Below are experts of layer 4 (counted from 0) of a mixture-of-experts language model. Rows are named router (the router's row for the expert), up (a neuron's input weights, with its number) and show model dimensions 0-127. Each number is 200 + 30 x the weight over its row's rms, rounded and kept within 0 to 999.
Before each expert's rows: "comes after" lists some tokens at least twice as common just before its tokens as in all text; "gets" lists some tokens that make up at least twice as much of what it gets as of all text. This comes from a sample of Wikipedia text that the model never trained on. Tokens count by the router's weight.

# expert 10
comes after: ".\n\n", " |", "\n\n", " |\n\n", ";", "6"
gets: " (", "–", " \"", "==", "/", " in"
router,250,211,260,186,224,205,154,168,194,236,168,203,180,208,167,179,234,237,168,269,182,165,191,185,204,176,237,264,165,218,155,199,160,263,156,188,240,239,176,186,202,204,210,212,175,195,214,205,193,230,156,191,202,194,160,200,217,153,196,187,145,220,229,276,225,161,158,211,191,220,220,187,179,154,207,210,245,230,209,166,164,235,231,217,205,237,165,237,230,180,223,207,190,185,226,227,192,248,193,187,216,136,202,196,169,231,177,212,182,189,211,150,198,238,235,247,218,158,187,196,177,156,218,240,155,174,181,218
up0,205,225,205,208,175,256,210,225,238,178,219,181,195,189,173,230,203,270,219,220,193,189,149,205,189,193,209,147,141,201,211,225,176,223,172,143,180,187,155,235,184,239,116,199,158,222,235,193,201,204,218,234,216,251,165,178,158,228,198,160,174,220,233,213,186,168,182,196,199,249,202,165,216,195,176,193,211,224,173,187,162,237,212,187,221,208,174,157,165,194,259,227,202,140,178,230,166,234,178,190,179,141,235,198,217,164,220,169,168,218,160,190,179,246,244,293,227,195,213,192,187,238,203,179,235,204,192,192
up1,220,218,206,184,154,234,191,174,234,223,204,199,176,227,188,157,182,215,145,230,179,185,194,154,174,216,172,232,160,183,219,193,215,204,229,207,209,154,139,224,189,204,135,187,182,178,221,206,190,202,130,182,193,219,192,186,250,202,171,199,185,225,249,163,162,228,191,200,209,227,182,227,165,207,167,163,130,214,227,215,207,246,245,223,238,200,189,200,211,198,204,201,179,215,215,163,168,218,205,190,133,231,234,230,198,138,209,162,180,188,232,240,268,224,246,200,198,149,208,266,232,237,252,154,204,247,191,238
up2,182,199,197,220,253,180,196,216,211,161,229,209,155,238,154,197,181,194,185,217,193,201,169,262,162,220,221,238,195,204,176,226,196,284,186,219,234,195,159,168,228,147,180,206,192,203,249,231,182,229,189,164,191,162,152,185,199,235,185,192,207,232,197,237,184,196,166,168,215,221,214,234,189,164,182,203,240,133,195,153,148,223,231,171,230,166,186,185,236,181,183,161,193,240,153,273,192,162,216,198,240,164,215,199,229,215,190,223,240,223,117,173,202,250,219,165,201,192,203,273,217,205,210,191,186,221,181,218
up3,195,198,192,202,195,241,144,198,178,244,266,209,185,201,232,197,167,219,193,233,208,146,254,211,168,236,228,186,162,136,195,203,204,234,189,226,187,178,155,189,156,228,223,196,217,163,219,195,230,220,184,195,209,211,134,183,224,166,183,197,168,166,174,236,278,226,156,155,177,191,148,238,251,161,200,212,214,163,230,241,186,250,267,202,221,170,186,233,202,188,184,180,188,231,174,160,221,216,237,163,187,184,189,178,182,159,190,194,262,206,168,211,190,205,216,200,227,174,211,167,217,198,253,258,242,218,171,194
up4,207,176,157,153,192,206,176,229,194,204,156,179,208,184,205,176,245,188,199,268,132,182,173,214,212,174,260,232,208,224,164,224,176,236,197,224,245,230,142,208,214,171,192,159,166,166,219,214,204,226,204,214,222,215,154,219,236,226,224,218,175,168,183,260,165,220,171,195,229,187,138,170,161,222,206,189,195,184,210,192,171,168,242,206,152,234,233,234,219,189,228,211,161,171,222,265,235,246,136,210,201,214,195,219,265,205,212,230,159,167,229,194,178,203,188,176,187,174,175,232,175,164,189,205,228,232,157,253
up5,227,219,257,161,168,197,165,174,138,216,173,184,217,240,202,223,138,236,191,261,224,182,192,213,183,209,230,182,175,156,169,214,199,245,233,200,245,213,202,194,213,220,240,201,203,226,203,205,220,200,145,174,148,187,165,250,244,183,194,216,188,156,194,230,262,196,217,189,152,254,227,222,204,163,194,160,229,192,198,213,220,216,226,235,253,216,248,264,156,178,157,168,212,189,165,172,177,147,244,200,199,197,161,186,207,187,162,180,138,207,192,229,197,225,237,201,213,179,218,232,219,195,199,203,236,244,223,254
up6,264,203,182,172,204,200,222,212,180,187,198,214,185,157,192,203,238,195,231,224,147,183,180,176,225,158,199,231,224,211,246,149,211,275,208,177,197,211,210,171,217,179,231,187,223,229,164,171,188,163,217,109,166,203,183,169,210,218,216,246,147,190,201,201,216,166,140,200,198,205,178,235,217,200,186,185,229,212,180,215,140,173,221,235,191,225,255,203,242,214,211,156,177,163,196,164,192,220,195,193,256,203,185,150,158,159,207,161,246,229,199,182,189,240,259,211,237,200,193,187,128,236,184,229,200,173,197,262
up7,231,211,168,204,189,163,233,208,175,181,239,235,162,234,165,185,208,193,190,251,183,143,204,181,168,233,184,194,206,241,240,205,182,195,231,191,260,243,148,174,223,194,253,147,183,158,222,212,190,240,227,166,238,188,155,202,212,192,177,226,180,204,176,215,115,211,149,135,204,242,192,207,196,166,213,205,257,173,197,169,184,235,247,204,233,144,179,209,231,169,184,175,215,205,201,273,224,185,204,154,251,207,204,196,234,158,164,204,203,162,186,158,230,231,178,190,172,209,236,215,203,190,187,213,202,184,209,255
up8,219,178,176,190,161,158,216,183,167,218,268,176,197,191,218,182,209,215,191,212,217,185,212,175,257,243,190,189,198,240,213,199,178,212,194,191,186,215,242,193,211,187,207,164,209,239,166,266,218,150,144,187,243,199,244,174,229,180,232,288,190,231,191,161,187,238,181,176,167,235,223,209,215,198,193,168,219,213,209,226,202,196,194,172,168,148,223,239,240,207,199,201,182,167,197,227,273,243,242,209,222,183,159,156,226,214,218,134,212,167,240,175,217,255,205,224,241,169,216,186,232,241,248,208,222,157,142,204
up9,214,189,239,179,174,144,231,221,178,190,205,235,188,204,176,211,204,240,184,206,196,198,161,194,179,210,169,231,115,220,203,245,193,214,169,167,152,188,180,231,188,180,193,182,213,200,198,227,199,200,173,166,207,172,228,183,220,219,189,185,187,206,236,268,194,224,212,192,199,211,212,229,219,181,180,204,190,209,176,140,158,197,234,183,145,245,141,219,199,231,270,159,236,148,215,242,246,246,180,199,217,235,225,271,192,208,198,209,221,214,202,220,172,231,222,296,227,222,204,226,162,224,217,241,264,197,253,213
up10,214,200,207,194,191,158,195,214,184,250,150,189,186,216,153,201,218,179,186,209,165,216,177,153,152,138,239,183,178,201,156,157,247,239,207,219,191,172,149,209,221,167,203,237,178,175,198,191,175,195,140,170,222,211,173,197,238,237,208,224,139,186,210,258,243,232,195,178,235,207,242,201,160,242,173,169,210,190,215,183,203,168,217,174,183,217,193,174,176,195,216,135,184,204,194,246,238,219,233,202,161,173,252,165,273,208,153,201,198,208,163,148,182,243,214,243,163,203,153,262,174,192,232,203,205,234,193,196
up11,208,176,143,187,197,168,155,162,170,219,210,223,155,219,190,200,173,192,206,233,153,164,295,202,137,204,194,204,186,223,212,204,163,214,230,204,182,203,130,241,188,183,222,197,199,218,198,190,210,237,208,267,216,210,266,230,188,215,225,268,216,148,190,224,193,140,168,175,204,183,175,178,170,182,235,185,239,185,204,244,194,212,198,229,199,225,191,220,216,204,215,220,201,177,199,283,148,201,255,200,226,211,219,212,170,229,155,249,197,231,194,169,199,220,162,222,229,218,223,198,182,181,252,158,200,189,159,242
up12,175,235,171,218,181,212,217,175,161,201,229,175,177,230,150,151,237,204,173,188,214,167,219,184,170,247,195,241,179,190,148,202,182,221,205,194,250,232,194,193,190,187,207,201,198,185,231,219,230,191,209,205,179,177,143,224,202,247,208,194,195,193,179,272,173,220,207,173,259,273,213,199,187,200,207,182,237,188,225,243,207,165,218,189,207,237,207,214,240,202,187,168,242,156,187,250,236,197,269,173,209,238,216,109,212,174,203,198,254,243,175,155,183,229,170,174,166,193,157,231,155,145,217,164,154,208,218,212
up13,222,257,264,237,164,246,205,199,165,215,229,269,153,195,201,165,201,189,196,286,213,182,217,160,197,207,219,176,172,218,192,210,147,185,204,206,211,177,164,146,186,205,208,172,207,203,218,179,238,201,171,195,198,140,189,230,249,184,158,211,142,178,162,240,155,225,171,231,222,254,213,179,215,236,199,160,193,175,219,213,198,172,202,199,238,215,216,218,254,179,217,210,218,182,154,181,141,262,191,180,225,235,185,237,208,240,239,214,193,182,252,156,202,200,240,164,185,148,195,232,207,212,190,199,173,176,207,176
up14,232,178,176,183,168,221,201,172,216,200,183,221,177,194,200,214,175,181,202,203,225,211,217,187,175,151,178,235,179,233,260,261,216,233,249,178,200,156,191,201,176,252,159,226,216,241,208,229,179,197,217,174,222,187,215,166,179,239,213,223,204,242,218,254,243,216,139,222,213,266,263,242,147,189,199,245,206,186,213,206,211,224,199,176,225,163,165,139,165,161,201,235,176,195,150,210,175,220,265,172,205,196,246,215,136,158,181,189,203,177,161,196,209,273,213,241,183,238,170,207,208,201,224,236,234,194,196,213
up15,272,223,146,192,271,226,188,206,172,135,194,203,150,200,233,160,217,161,198,203,164,138,165,196,182,220,208,235,173,199,242,235,197,228,191,192,142,248,169,171,187,212,215,190,163,199,243,188,187,189,252,202,228,153,204,212,181,197,165,220,205,219,213,206,136,198,198,145,223,202,221,163,209,195,204,219,258,214,151,212,184,238,179,110,216,143,234,224,213,182,208,200,160,235,207,203,223,204,258,224,210,228,191,214,172,200,152,219,194,206,178,178,194,216,219,189,216,226,164,215,185,196,185,188,223,194,123,209
up16,213,192,181,157,138,245,206,201,178,205,172,199,194,279,152,152,261,174,210,233,244,175,226,180,179,204,221,182,197,225,175,187,170,215,246,181,217,194,151,179,239,204,220,153,207,136,205,185,261,262,158,221,183,167,253,230,161,192,183,168,184,208,211,182,170,208,187,179,189,207,211,195,156,152,222,240,170,227,237,169,163,204,154,229,206,223,210,189,220,198,211,222,218,190,181,184,198,175,205,191,240,204,235,256,219,180,189,163,176,244,235,187,231,203,225,247,178,165,212,188,225,183,229,207,235,159,255,143

# expert 17
comes after: " |", ";", ",", ":", "|", " in"
gets: " ", " (", " te", " t", " do"
router,148,223,251,198,222,192,132,194,185,175,180,131,156,180,161,226,203,244,181,244,229,212,215,161,218,235,201,250,180,201,183,258,221,243,175,203,244,188,200,178,223,169,198,168,201,182,203,224,158,198,187,251,169,221,281,191,236,203,193,230,213,196,233,232,253,199,172,196,175,207,219,206,141,214,199,194,176,204,157,190,162,227,220,205,265,199,197,217,238,165,207,190,187,234,206,241,227,215,142,150,213,237,205,141,222,245,169,184,218,207,221,168,172,150,221,185,210,189,196,148,193,156,214,233,200,227,198,182
up0,162,199,203,185,211,234,192,183,166,218,147,237,207,208,196,214,205,220,225,201,156,221,260,229,209,279,183,205,226,164,212,209,213,173,209,238,185,212,245,182,192,216,207,203,179,217,217,207,154,201,206,221,237,223,150,226,252,208,227,171,183,229,168,195,165,161,226,238,158,223,203,205,186,186,205,245,179,196,171,202,223,283,180,194,186,188,197,175,153,212,179,204,207,282,297,173,239,193,187,234,209,185,183,175,250,148,168,175,237,239,147,183,155,181,244,142,249,216,192,220,208,214,193,187,223,191,196,209
up1,266,151,198,180,169,236,223,187,201,121,167,174,195,203,219,197,218,229,217,180,190,193,233,198,227,181,179,193,184,191,255,248,198,229,143,179,217,170,248,188,241,218,205,123,184,203,179,203,147,140,230,186,211,189,217,220,195,201,155,241,191,243,194,200,159,183,196,180,170,168,287,203,218,169,248,170,176,254,231,206,178,221,177,182,178,157,207,219,224,219,206,180,142,213,197,247,209,161,229,254,177,258,212,185,225,212,152,210,192,155,181,188,223,204,209,199,171,221,165,200,187,238,236,198,208,166,203,203
up2,197,191,176,219,159,261,140,194,212,213,187,176,198,143,218,178,168,183,163,185,202,228,202,205,208,187,211,230,186,202,174,172,218,176,179,187,237,237,201,203,186,240,189,207,197,173,229,253,200,212,203,213,187,248,248,221,259,178,214,196,198,156,193,228,234,176,225,252,172,207,169,224,190,154,178,208,211,224,192,234,192,180,206,212,252,168,203,163,158,231,123,151,170,193,213,187,177,215,165,208,225,153,219,151,213,171,209,251,209,121,182,280,186,179,181,138,209,187,137,240,203,231,237,244,207,179,207,182
up3,219,214,160,194,229,190,217,196,193,220,193,197,211,182,129,248,179,250,217,227,178,180,163,177,170,169,211,203,225,168,208,208,217,275,182,168,213,272,222,199,248,217,224,191,222,189,179,127,184,204,208,189,197,247,161,222,185,191,187,215,210,166,202,208,176,226,257,208,133,163,161,175,148,247,201,234,207,190,204,181,216,188,196,234,216,198,196,199,191,124,154,208,180,235,179,178,212,233,204,199,217,189,182,233,217,220,243,140,252,174,181,193,159,171,158,177,223,218,198,267,172,208,157,256,214,153,190,222
up4,234,185,257,204,184,178,194,177,146,169,225,213,204,207,186,161,208,237,176,221,187,191,210,237,219,245,203,235,169,212,154,269,139,214,198,222,193,165,221,223,201,216,246,152,266,216,197,190,163,182,175,147,252,222,198,233,228,182,226,162,194,196,131,151,165,184,192,203,169,164,222,275,164,145,213,248,186,188,177,213,214,191,174,178,240,212,235,201,235,199,196,214,169,219,266,228,163,204,174,186,190,216,146,230,173,197,183,237,211,176,238,187,181,174,209,209,217,206,185,229,175,208,175,178,189,177,256,243
up5,194,217,257,204,201,243,227,175,186,229,203,252,138,146,184,193,193,244,180,204,195,219,203,173,274,184,171,170,199,208,163,154,231,193,129,211,168,216,171,229,190,216,210,205,189,224,188,245,186,220,229,171,193,221,199,215,216,218,255,135,160,224,187,194,237,179,182,240,198,182,228,189,152,156,167,205,187,187,165,163,190,186,210,230,162,182,181,180,175,214,188,232,211,203,232,162,245,194,190,237,140,257,255,207,250,174,190,174,184,265,156,235,219,243,227,208,213,262,230,226,185,222,172,202,181,207,203,188
up6,221,172,161,224,244,220,144,163,169,194,252,172,214,199,196,235,199,190,231,178,190,224,198,247,213,208,233,226,195,208,172,205,209,181,145,200,262,188,189,249,254,221,214,199,200,237,220,253,174,146,181,204,189,247,154,212,193,155,180,192,237,251,216,218,216,129,175,224,205,248,192,205,180,200,206,255,177,180,169,238,197,214,200,190,203,167,238,194,233,207,168,243,214,222,178,202,200,192,201,209,236,184,184,152,196,202,267,186,197,198,196,256,173,191,221,147,256,250,211,236,174,207,223,290,217,205,173,171
up7,181,243,209,219,171,198,236,188,226,187,176,186,197,178,199,156,196,175,136,220,132,166,193,188,230,177,239,266,224,167,159,226,175,180,179,233,261,200,194,170,165,197,150,186,155,192,183,226,226,214,179,176,198,231,155,187,196,226,229,190,216,168,210,170,159,179,224,167,170,214,254,219,192,141,203,163,179,234,155,197,187,218,215,232,200,231,247,252,240,238,201,193,222,205,201,204,229,222,185,189,230,159,149,207,238,193,196,231,196,221,182,167,203,234,240,188,219,186,196,141,171,273,193,224,216,141,222,140
up8,187,243,216,116,201,147,240,183,162,129,193,211,163,209,216,222,180,215,195,209,189,167,174,182,206,226,206,243,165,214,232,189,178,239,194,200,206,202,213,207,253,171,224,201,231,264,200,192,209,176,186,156,183,180,237,202,274,245,221,200,193,228,189,222,187,202,261,215,160,218,153,190,197,143,178,183,196,231,167,241,213,156,191,197,238,220,215,206,239,174,224,224,201,221,201,247,184,190,168,208,261,196,248,226,159,185,199,146,255,230,135,230,188,188,186,165,229,180,199,172,227,214,204,171,203,208,185,137
up9,186,211,169,190,222,222,176,242,171,197,204,204,187,200,214,214,146,151,231,173,226,236,198,204,206,185,163,144,209,199,181,272,251,217,260,153,156,207,195,192,244,207,183,237,181,208,197,232,143,217,180,133,204,223,164,254,212,182,138,165,208,164,187,178,190,124,195,224,191,197,215,213,203,174,198,190,177,239,204,228,209,241,235,222,199,181,213,219,153,204,195,257,195,155,199,219,201,163,166,159,173,168,214,146,202,211,216,236,205,178,171,243,267,187,192,245,184,242,227,206,209,242,241,220,219,174,168,224
up10,162,210,180,201,242,196,174,175,197,225,169,194,177,190,212,207,231,198,223,172,186,206,237,223,187,189,208,145,210,176,248,195,188,181,170,165,188,256,158,156,240,176,229,167,148,207,215,205,193,204,234,191,180,206,207,210,209,193,210,202,262,254,248,218,216,203,249,236,214,228,187,186,228,203,205,199,189,264,220,182,159,292,208,173,195,240,216,170,153,191,190,190,205,277,272,136,212,193,185,201,157,184,210,219,195,178,186,153,243,186,164,146,240,205,192,115,209,198,215,226,218,169,187,235,212,226,213,181
up11,249,199,199,216,168,191,198,226,226,188,169,211,168,161,181,209,186,181,234,141,170,183,186,233,164,131,220,148,207,198,191,201,182,177,188,178,211,197,219,215,170,194,205,183,197,207,247,184,197,225,147,205,141,203,191,197,143,134,216,217,232,143,178,241,217,234,188,233,232,189,244,206,151,228,245,197,240,244,181,193,197,179,193,257,210,198,251,244,241,229,192,195,205,183,225,183,231,147,217,171,222,217,200,159,235,151,222,162,207,233,247,207,222,226,178,258,169,238,170,203,200,245,159,148,191,194,146,197
up12,201,169,219,195,196,211,183,225,203,182,211,210,184,227,210,138,175,198,215,234,180,170,235,211,177,195,144,186,196,185,164,216,204,180,206,204,259,166,226,240,143,185,233,202,224,164,250,178,184,225,147,202,244,231,127,156,225,220,155,171,224,141,213,269,178,149,224,210,154,227,238,216,219,234,219,178,171,155,142,215,206,164,232,189,185,218,229,187,246,248,169,243,185,192,167,222,191,211,201,141,235,211,142,196,220,192,173,178,201,194,139,207,149,216,179,203,211,258,175,187,206,199,220,200,207,220,226,184
up13,227,204,212,174,245,250,175,155,212,218,220,211,188,276,166,206,240,221,289,237,239,208,230,174,174,220,230,164,207,190,187,191,175,254,196,165,165,161,208,181,222,152,243,233,200,230,194,241,193,225,137,186,221,246,173,191,258,245,205,229,150,167,231,165,227,183,173,202,173,157,184,164,232,253,190,210,220,194,235,187,214,240,203,168,191,219,205,212,197,179,246,178,225,243,193,185,195,207,148,194,180,175,173,161,210,241,236,211,200,198,222,179,216,155,209,199,174,177,167,211,192,241,237,225,160,177,189,240
up14,166,177,209,211,178,216,218,192,181,170,245,198,174,167,185,176,177,188,208,225,199,120,162,214,293,243,244,206,208,205,229,235,214,202,209,162,195,179,227,181,240,222,205,125,228,250,209,217,201,195,196,229,167,194,177,241,148,168,137,223,173,221,223,158,194,194,175,238,143,199,233,210,204,190,191,197,178,207,179,206,195,173,208,236,257,212,218,222,259,175,242,192,165,249,190,214,220,201,207,190,187,249,187,172,135,221,180,239,187,146,186,204,231,169,229,175,256,194,152,155,200,189,207,204,217,235,228,184
up15,214,219,183,216,117,176,149,265,162,176,176,274,227,179,216,197,199,200,160,132,217,201,203,177,181,205,222,225,243,186,179,224,208,240,247,228,185,252,211,234,224,193,188,116,184,229,195,193,210,164,224,238,223,156,183,172,231,212,253,197,201,170,242,200,209,174,239,222,220,156,186,259,185,213,204,186,221,199,158,219,225,189,189,170,217,167,239,216,200,215,194,196,225,202,266,208,206,216,173,185,225,197,226,166,242,195,224,169,236,273,225,194,212,139,220,198,227,202,232,215,216,244,226,203,176,207,212,166
up16,261,243,222,257,164,173,204,187,233,174,215,227,173,154,207,154,196,174,207,237,203,233,218,224,229,197,217,176,216,202,216,199,225,212,225,212,211,185,197,228,211,192,239,185,169,232,201,197,186,257,217,194,226,149,217,232,209,191,197,228,186,176,204,228,218,247,145,178,187,192,229,162,167,237,262,215,214,239,182,236,244,172,184,282,263,179,170,196,206,183,187,201,196,237,204,176,210,233,199,173,204,188,212,199,179,122,195,155,306,159,186,196,197,190,167,226,242,197,170,258,197,238,213,220,222,174,170,190

# expert 16
comes after: " ", "1", " (", "2", "–", "0"
gets: "1", "9", "2", "8", "0", "7"
router,150,187,193,236,213,187,168,177,170,142,210,188,201,178,200,233,160,256,171,236,184,248,206,165,156,203,193,175,160,226,234,241,215,218,202,203,241,197,179,183,183,216,222,223,212,195,171,212,163,182,217,254,227,202,267,259,207,219,137,231,201,146,238,279,248,207,192,226,178,176,203,235,153,156,204,221,177,207,195,172,178,190,216,176,225,183,194,206,154,182,188,234,193,215,214,229,253,252,162,222,229,139,187,199,211,202,181,194,257,213,205,184,229,139,220,237,213,186,176,228,269,175,201,212,176,206,195,187
up0,244,160,176,173,265,161,183,156,169,150,229,212,128,202,215,153,195,208,177,238,252,200,225,190,206,199,173,222,215,196,223,185,219,193,156,238,215,176,194,195,194,198,217,162,189,205,222,175,143,202,147,133,215,200,163,194,223,167,164,194,183,188,182,236,186,164,197,197,149,160,175,169,235,206,213,214,185,229,178,202,176,209,193,224,269,190,204,207,169,192,184,235,156,203,196,202,236,249,267,233,196,168,184,218,209,175,192,183,257,207,181,159,179,175,190,210,210,269,160,214,159,238,278,241,180,199,188,194
up1,229,215,229,208,231,159,131,192,240,181,176,225,195,174,151,222,181,246,181,194,206,165,209,228,220,211,177,165,190,222,137,242,195,187,230,203,237,260,222,204,230,223,192,196,161,165,154,219,236,206,208,251,224,217,185,258,187,153,188,243,202,182,239,209,189,174,171,133,194,137,169,159,158,213,174,212,175,200,193,196,163,224,153,201,184,198,255,188,163,194,210,182,229,201,257,180,185,234,223,212,213,219,203,242,236,261,166,215,181,169,144,206,201,147,180,225,244,202,230,196,199,230,208,253,174,175,187,197
up2,244,230,170,231,202,285,157,211,216,210,189,155,232,174,174,259,213,152,169,236,220,216,218,194,176,201,193,194,218,185,199,176,189,228,179,157,190,223,155,214,240,196,190,119,180,205,193,165,240,198,231,194,190,204,200,180,201,234,165,178,183,185,197,189,233,171,187,260,161,183,187,211,236,207,206,240,133,236,230,167,184,229,225,253,128,150,211,232,206,217,176,161,234,228,163,137,217,178,210,201,238,174,180,166,212,219,204,205,223,218,205,210,204,219,248,180,251,205,236,215,161,172,205,184,190,181,166,260
up3,154,203,231,262,190,184,170,174,188,234,182,259,194,245,217,222,221,241,205,188,178,209,190,221,209,260,241,167,251,190,265,189,153,192,163,206,230,196,208,196,204,220,224,188,207,216,183,187,180,213,229,154,225,212,162,229,205,179,176,195,180,164,173,212,180,187,155,229,205,215,188,252,185,129,237,240,274,239,187,157,111,216,165,247,169,233,203,187,168,183,185,187,194,235,275,223,164,213,228,179,234,173,198,197,225,158,198,189,197,162,161,184,215,182,205,203,200,154,176,229,178,204,163,219,222,185,187,215
up4,225,233,156,163,161,214,251,215,209,274,231,202,189,195,218,191,197,255,219,166,166,197,160,227,169,202,152,174,171,192,268,188,187,198,242,159,195,193,147,222,236,197,159,172,195,174,172,167,150,189,212,261,185,190,220,204,165,220,184,173,265,166,211,175,198,146,175,150,150,172,188,249,240,173,234,217,198,218,215,158,149,198,207,169,163,165,211,243,150,254,182,181,185,185,179,184,191,220,230,206,177,183,190,165,184,234,208,158,189,190,207,227,208,238,191,226,205,231,170,193,175,192,146,202,211,246,191,178
up5,180,210,196,219,260,148,154,173,187,219,192,219,224,199,173,208,202,209,207,191,174,215,166,240,116,235,182,197,214,195,184,210,195,241,156,160,227,236,156,177,218,215,143,189,208,220,125,172,254,198,165,238,191,205,173,243,193,228,235,225,163,231,129,230,219,251,201,184,202,201,244,186,184,199,212,247,166,170,157,218,192,193,188,207,228,182,225,197,210,181,184,222,226,251,199,179,239,183,212,252,236,192,193,201,184,200,253,227,244,248,241,175,206,198,192,203,219,211,192,226,204,189,241,123,224,243,245,230
up6,121,232,201,241,209,161,188,242,187,157,193,159,206,219,165,195,232,241,174,200,266,180,234,155,218,247,166,136,178,223,239,199,214,203,250,189,214,213,192,230,195,233,228,202,186,183,168,171,187,230,194,214,152,178,213,205,190,153,230,203,220,186,150,229,216,181,179,218,224,178,259,190,221,159,197,161,168,230,165,166,207,190,221,153,219,176,208,183,188,177,177,212,183,183,211,199,214,261,164,162,184,218,209,190,165,258,203,167,239,257,187,188,218,224,227,266,157,232,151,191,198,167,199,147,176,170,230,199
up7,157,187,202,222,148,228,170,221,181,246,216,187,198,139,233,214,260,231,153,173,167,203,127,203,171,168,146,203,210,234,205,240,253,206,203,172,159,187,228,165,184,192,228,219,169,243,175,274,173,183,187,227,190,205,183,218,195,159,239,230,195,212,219,206,200,236,240,248,196,237,227,182,179,174,171,162,199,163,211,219,235,164,188,188,185,195,168,199,211,188,210,174,198,159,222,211,249,223,207,200,212,234,168,245,229,192,252,246,180,206,223,235,208,231,204,232,197,286,175,169,206,218,209,229,140,213,221,168
up8,188,228,202,189,224,176,185,215,183,165,185,194,223,153,224,173,248,226,158,133,170,257,253,204,208,210,193,195,236,177,171,218,147,207,176,210,202,145,214,191,182,210,185,186,232,177,163,149,233,191,231,185,209,167,192,161,255,181,205,178,201,246,253,225,199,191,204,221,167,267,211,210,171,204,168,222,159,250,176,185,216,230,226,201,233,188,195,162,154,231,182,178,211,263,184,176,207,206,220,188,201,146,230,192,205,185,229,167,273,224,221,229,193,169,243,249,204,229,103,215,204,209,214,213,203,186,244,181
up9,184,208,208,180,180,206,211,228,185,176,205,250,191,179,195,217,191,196,185,121,176,213,247,234,181,144,225,252,201,171,239,226,185,207,219,159,211,195,189,207,229,181,210,151,162,210,196,218,141,244,183,190,260,178,234,221,186,174,184,256,186,147,213,185,253,161,166,235,171,180,181,205,177,117,190,218,180,245,177,212,234,207,177,204,244,210,223,154,175,234,239,212,180,154,201,244,234,273,154,185,243,180,207,212,201,175,235,237,269,177,175,191,237,217,189,215,210,206,198,217,189,203,186,182,197,180,158,239
up10,212,235,208,186,186,278,108,210,226,183,207,232,206,157,189,136,244,217,220,178,202,175,168,204,226,190,211,192,184,156,164,240,205,232,243,213,234,188,177,258,203,269,176,149,193,226,241,205,203,189,215,218,224,173,228,199,192,245,233,200,180,168,172,198,225,129,220,201,191,173,227,223,196,207,229,194,215,157,204,222,151,179,162,168,167,198,216,189,131,174,228,200,206,184,196,128,217,241,202,179,251,191,176,203,176,224,215,195,202,173,191,201,212,232,217,191,226,207,182,185,184,168,252,228,199,187,192,116
up11,160,249,179,208,165,199,200,137,223,144,191,188,193,235,152,224,152,212,158,203,236,210,234,174,131,177,175,216,184,206,152,145,223,238,249,233,230,194,210,207,176,228,202,178,207,234,217,182,195,170,170,249,185,155,169,213,176,179,204,200,230,182,205,216,189,271,172,171,185,289,200,235,177,179,221,172,208,213,132,180,190,248,273,193,237,204,206,195,129,159,192,210,227,240,196,185,213,205,259,204,174,189,230,169,217,192,200,168,202,242,212,215,158,199,209,234,190,213,172,224,206,212,194,195,225,210,204,195
up12,247,240,185,203,130,269,164,188,244,191,247,176,215,196,148,261,160,219,204,193,188,209,205,181,233,188,185,205,204,152,210,251,138,203,191,176,204,203,147,197,178,226,188,229,195,166,194,238,207,181,166,180,198,173,203,208,252,191,183,180,180,203,249,178,228,174,180,220,207,256,137,223,174,210,169,210,178,249,229,249,246,179,250,206,195,179,168,241,218,205,188,217,221,266,136,209,211,171,180,214,189,189,256,155,183,154,201,181,195,265,180,194,155,210,226,192,214,212,194,238,200,194,204,206,175,169,170,190
up13,181,156,174,233,206,161,166,164,162,189,215,206,220,224,187,240,205,204,132,168,203,208,186,205,158,219,224,190,193,262,201,203,233,221,185,208,204,194,200,227,207,243,245,199,170,172,163,178,221,200,187,197,188,181,142,198,211,205,199,190,228,195,158,225,261,189,200,245,197,259,216,225,155,180,206,203,158,171,201,157,198,203,237,175,177,194,177,202,218,178,235,285,183,284,212,187,179,203,172,186,202,178,254,207,274,152,225,213,144,197,179,216,166,189,176,165,187,191,165,244,165,169,198,215,119,209,158,196
up14,228,209,210,198,137,213,239,216,155,208,186,169,212,222,192,227,171,210,171,243,221,218,242,252,198,146,240,167,155,194,173,183,233,194,237,215,195,123,181,152,206,183,205,206,180,183,222,214,141,195,130,180,218,168,195,209,236,228,190,206,205,185,238,141,241,216,200,212,202,178,139,181,177,222,191,185,196,222,240,125,172,191,188,198,122,180,213,210,249,163,196,193,226,203,178,216,173,191,208,214,197,265,193,205,226,214,160,226,166,237,185,163,199,182,186,208,160,210,239,237,184,191,188,243,201,183,122,211
up15,175,222,196,220,174,200,144,248,215,170,158,194,156,171,176,201,176,249,192,181,191,147,139,210,229,235,210,174,298,214,231,202,182,224,138,211,254,239,243,240,233,199,238,187,227,185,129,192,163,221,262,237,204,180,222,206,205,187,213,233,187,180,211,236,224,193,194,186,161,149,207,184,242,190,218,206,173,256,209,192,174,189,188,227,208,198,239,173,221,158,216,187,187,196,237,162,146,223,195,194,236,234,185,203,229,214,226,183,167,213,174,237,204,197,262,211,232,218,191,198,161,191,187,207,145,177,183,177
up16,218,250,192,238,184,240,197,194,162,162,249,186,168,239,249,207,195,220,148,217,201,158,178,183,185,194,241,198,158,203,212,227,226,202,236,200,235,260,155,221,157,123,239,191,234,177,189,167,194,227,175,193,231,170,188,210,207,262,215,199,233,189,231,245,254,194,211,210,174,163,233,161,196,153,221,199,206,188,201,216,188,141,195,184,130,184,199,209,186,194,237,212,193,183,176,192,196,164,154,196,171,221,215,197,248,217,168,262,245,228,211,206,163,240,224,191,155,206,250,228,235,224,185,186,251,187,155,224